{
  "n_layer": 8,
  "d_model": 384,
  "n_experts": 12,
  "experts_per_token": 2,
  "d_expert": 192,
  "d_shared_expert": 384,
  "activation": "geglu",
  "moe_layers": [2, 3, 4, 5, 6, 7],
  "router_score": "softmax",
  "normalize_top_k": true,
  "routed_scale": 1.41,
  "balance_loss": 0.00271,
  "balance_bias": false,
  "shared_expert_gate": true,
  "init_std_router": 0.0155,
  "lr_router": 0.000807,
  "n_head": 3,
  "n_kv_head": 3,
  "head_dim": 128,
  "vocab_size": 8192,
  "norm": "rmsnorm",
  "norm_place": "pre",
  "norm_eps": 1e-05,
  "positions": "rope",
  "rope_base": 10000.0,
  "rope_fraction": 1.0,
  "qk_norm": false,
  "attn_scale": 0.0884,
  "tie_embeddings": false,
  "parallel_block": false,
  "init": "trunc",
  "init_std_qkv": 0.0319,
  "init_std_o": 0.0,
  "init_std_up": 0.0319,
  "init_std_down": 0.0,
  "optimizer": "muon_variant",
  "lr": 0.00277,
  "lr_mult_qkv": 0.7,
  "beta1": 0.95,
  "lr_head": 0.00579,
  "grad_clip": 1.0,
  "warmup_steps": 200,
  "schedule": "wsd",
  "decay_fraction": 1.0,
  "decay_shape": "linear",
  "final_lr_fraction": 0.0,
  "batch_tokens": 65536,
  "seq_len": 1024,
  "doc_mask": true,
  "train_tokens": 273800000,
  "steps": 4178,
  "dataset": "wikipedia_en"
}
Below are experts of layer 5 (counted from 0) of a mixture-of-experts language model. Rows are named router (the router's row for the expert) and show model dimensions 128-255. Each number is 128 + 24 x the weight over its row's rms, rounded and kept within 0 to 255.
After each expert's rows: "mostly gets" lists some tokens that are sent to it at least half of the time. This comes from a sample of Wikipedia text that the model never trained on.

# expert 8
router [ 83 112  83 149 125 155  87  91 131  93 116 104 111 131 131 193 132 140 149 151 119 101 145  94 122 136 131 126 120 135 156 141 127  86 119 107 135 150 145 135 122 108  99 122  92 161 120 140 133  53 130 162 200 116 146 124  89 106 162 130  97 107 184 118 125 157 149 140 158 119 160 112 162 139 152 155  90 148  76 131 131 154 173 125 110 124 104 150 132 120 117 161 108 141  99 143 128 159 155  89 142 111 168 145 160 138 125 108 134 134 204 134 143 158 127 143 154 104 117 130 142 127 118 137 146 129 133 120]
mostly gets: "Personal", "|", " Coordinates", " District", " Succeeded", " Genus"

# expert 9
router [139 108 136  86 106 135 102 120 152 129 128  93 124 125 132  70 127 125 117 130 185  85 120 131 134  76  96  94 160 179 100 101 137 121 141 110 103 126  98  67 113 109 123 151 123 135 142 135 122 127 107 137 124 135 133 128 126  98 124 131 101 137 152  90 141 123 121 142 134 131 124 169 129 124  97 123 126 141 135 111 119 134 117 157  94 113 127  88 111 141 138 105 161 155 127 145 151 167 160 116 140 114 140 107 117 162 149 145 147 102 120 135 127  96 178  90 162  98 141  94 161 155 155 122 117 129  93  99]
mostly gets: " \"", " Army", " '", " ph", " ass", " Institute"

# expert 3
router [115 144 189  91  97 112  93  88 109  69 147 118  89 181 156  94 139 177 156 114 120 151 115 106 150 120 108 151 135 155 135 142 159 113 106  97 125 124 125 139 130 143 112 109 122 148  92 157 144 103 145 100 153 151 111 103 143 138 114 115 154 110 107 163  95 133 100 113 128 146 141 135  95 108 154 174 143 110 123 168 149 114 114  96 113 140 163 121 160 126 139 132 178 111 144  95  88 146  99 112 141 161 118 104 166 131 142 129 125 145 147  86 128 115 140 135 141  94 111 116  83 129 141 138 124  99 113 143]
mostly gets: " many", " and", " several", " various", " American", " social"

# expert 11
router [140 127 172 145  97 113 132 119 131  90 120  97 133 110 107 174 136 165 170 139 127 140 110 173 127 146 162 116 165  95 126 127 137 130 168 205 122  94 190 171 132 179 114 133 168 122 105 181 132 146 136 144 115 114 150 132 141 153 126 137 122 153  94 160 126 111 111 169 130 153 143 126 110 109 113 117 151 117 130  86  84 148 109 133 108 126 102 123 149 126 116 125 105  99 153 109 122 145 143 145 112 137 148  98 126 140 146 119 146 142 113 107 141 155 140  92 117 168 116 172 175 153 118 132 128 102 121 129]
mostly gets: "!", " Blue", " Night", " Take", " Love", "wat"

# expert 4
router [142 131 115 157 140 102 143 143 140 112 132 118 144 135 122  74 168 140 111 130 103 125 112 120  78 141 143 123 111 139 138 140 110 116 136 124 114 138 144 133 129 113 164 126 103  94 139 114  85 166  98 109 153 104 123 127 155  79 118 121 137 123 117  35 144 147 182 147  73 161 156 109 111 112 150 140 151 148 141 108 161  98 132 137 162 124  95 128  94 143 141 124 132 161 132 110 110 128 134 183 142 103 120 119  98 101 107 135 137 161 138 131 135 127 132 143 120 154 180 134 109 122 170 116 137 146 116 109]
mostly gets: " John", "ford", " James", " Michael", " Lu", " Peter"

# expert 5
router [147 101 134 152 150 143 128 132 112 135 147 140 126  93 163 113  83 107  92 134 104 126  71 121 140 120 109 158 120 139 111 152 146 156 127 136 163 137 129  80 135 154 168 150 131  74 107 112 146  98 174 103 133 184 143 147 130 151 120 131 138 133 153 170 121 117  79 117 149 148 135 160 108 122 149  97 119  78 144 182 127 105 114 130 119 136 147 144 165 146 104 141 129 109 110 125 132 118 132  78 138 140 110 169 122 146 163 143  75 158 110  96 131 120 150 125 162 164 118  83 106  95  95 143  98 133 170 118]
mostly gets: " +", " %", "_", "\\", " Votes", " x"

# expert 10
router [155 158 112 137 126 151 116 155 111 116 135 149 108 118  96 138 107 132 160 120 139 104 126 128 166 140 125 117 129  82 146  99 146 126 101 143 126 132 100 154 174 196 123 104 113 122 145 113 136 138 130  98 125 146 147 130 131 130 135 153 133 116  87  96 137 130 108 139  77 117 114 148 163 145  88 111  91 123 123 132 111 113 121 161  90 162 156 120 140 116 171 106 110 137 152 153 147 113 108 134 144 141 119 129 156 153 118 158 119  98 134  97 120  75 102 122 119  99 127 150 106 109  85 144 137 134 125 145]
mostly gets: " well", " such", " so", " there", " it", " mo"

# expert 1
router [115 119  98 102 136  99 147 139 117 100 108 165 102 127 104 148 124 114  79 141 152 120 168  89 130 134 154 136 124 128 123 121 110 121 111  79 137  97  85 111 133  92 116 141 138 152 155  77 102 121  83 165 112 124  88 126  98 116 109 130 147 129 152 138 121 128 140 123 107 134 101 132 116 116 126 131 115 142 137 159 124 157 143 150 161  94  94 117  64 110  88 154 108 109 136 135 102  82 184 171 112 144 114 131 115 117  91 138 143 144 109 109 120 160 137 152 111 150 103 136 109 126 142 131 117 134 149 100]
mostly gets: " until", " after", "On", " during", " born", " when"

# expert 6
router [130 102 134 101 161 129 175 145 129 172 127 165 128 155 109 173 143 157 164 130  95 109 157 142 137 155 106 113 105 119 128 144  79 150  95 119 160 136  91 147 120  98 114 143 113 114 134 156 136 156 132 122 111 100 100 113 119 118 156 145 140 174 106 152 177 137 111  95 110  91 115 111 168 122 121 107 153 153 123 170 132 126 137 105 147 109 147 161 121 101 129 160 146 131 125 114 161  95 100 126  96 174 136 144 153 111 166 121 126 123  86 184  93 134 100 135 132 105 148 110 140 149 142  96 109 104 108 142]
mostly gets: " season", " 2018", " 2023", " 2021", " election", " votes"

# expert 2
router [117 128 104 152 153  78 117 148 126 148 100 128 142 124 107  96  96 100 121  92 119 151 123 135 121 181 163 154 130 109 112 168  94 156 115 132 107 169 177 124  72 105 159  97 125 118 113 151 145 139 126 170 120  95 134 132 115 118 111 124 158 142 152 114  79 147 150  95 130 109 145  80 125 159 151 131 139 140  88 151 123 140 157  95 154 134  84 156 111 132  93 145 129 133 130 132 115 150 105 140 115 122 108 166 120  94 121  92 137 143 123 179 164 156 149 172 157 158 144 133 116 114 134 116  97 137 155 139]
mostly gets: " |", " ARG", "ić", " Cup", " FW", " League"

# expert 0
router [121 127 138 114 136 179 150 115 145 152 133 150 140 124 164 157 129 104 123 132 133 131 147 123 146 101 115 122 154 145 143 118 149 121 126 129 132  79 142 139 155 160  96 130 135 130 123 131 193 101 110 104 125 107 103 123 138 148 171  96  95 114 106 153 135  92  77 106 178 111  98  85 154 142 149 128 161 166  96 120 147 149  86 107 106 128 138 116 135 135 148 117 129 135 114 104 150  84 134  98 132  78  90 112 123  93 143 111 111 103 121 134 128 126  81  86  60 107 107 163 100 136 127 174 144 146 138 116]
mostly gets: " his", " has", " have", " her", " its", " their"

# expert 7
router [124 164 143 144 104 146 118  83 138 175 128  98 158 116 147 131 141 106 114 155 128 173 143 151 101 107  91 112 117 112 115 108 128 133 149 112 137 146 148 120 131  98 130 124 150 137 132  76  92 150 155 104  94 155 131 133 150 155 116 136 125 133 140 143 136  95 161 117 167 148 133 177 115 167 129 145 112 110 189 122 146 133 122 135 157 120 185 136 168 162 131  93 122 118 153 153 119 140  89 169 107 163 144 120 133 145  91 142 107 103 109 135 104 131 144 144 128 123 158  78 147 110  88 115 143 126 146 146]
mostly gets: "°", "″", "′", "6", " km", "000"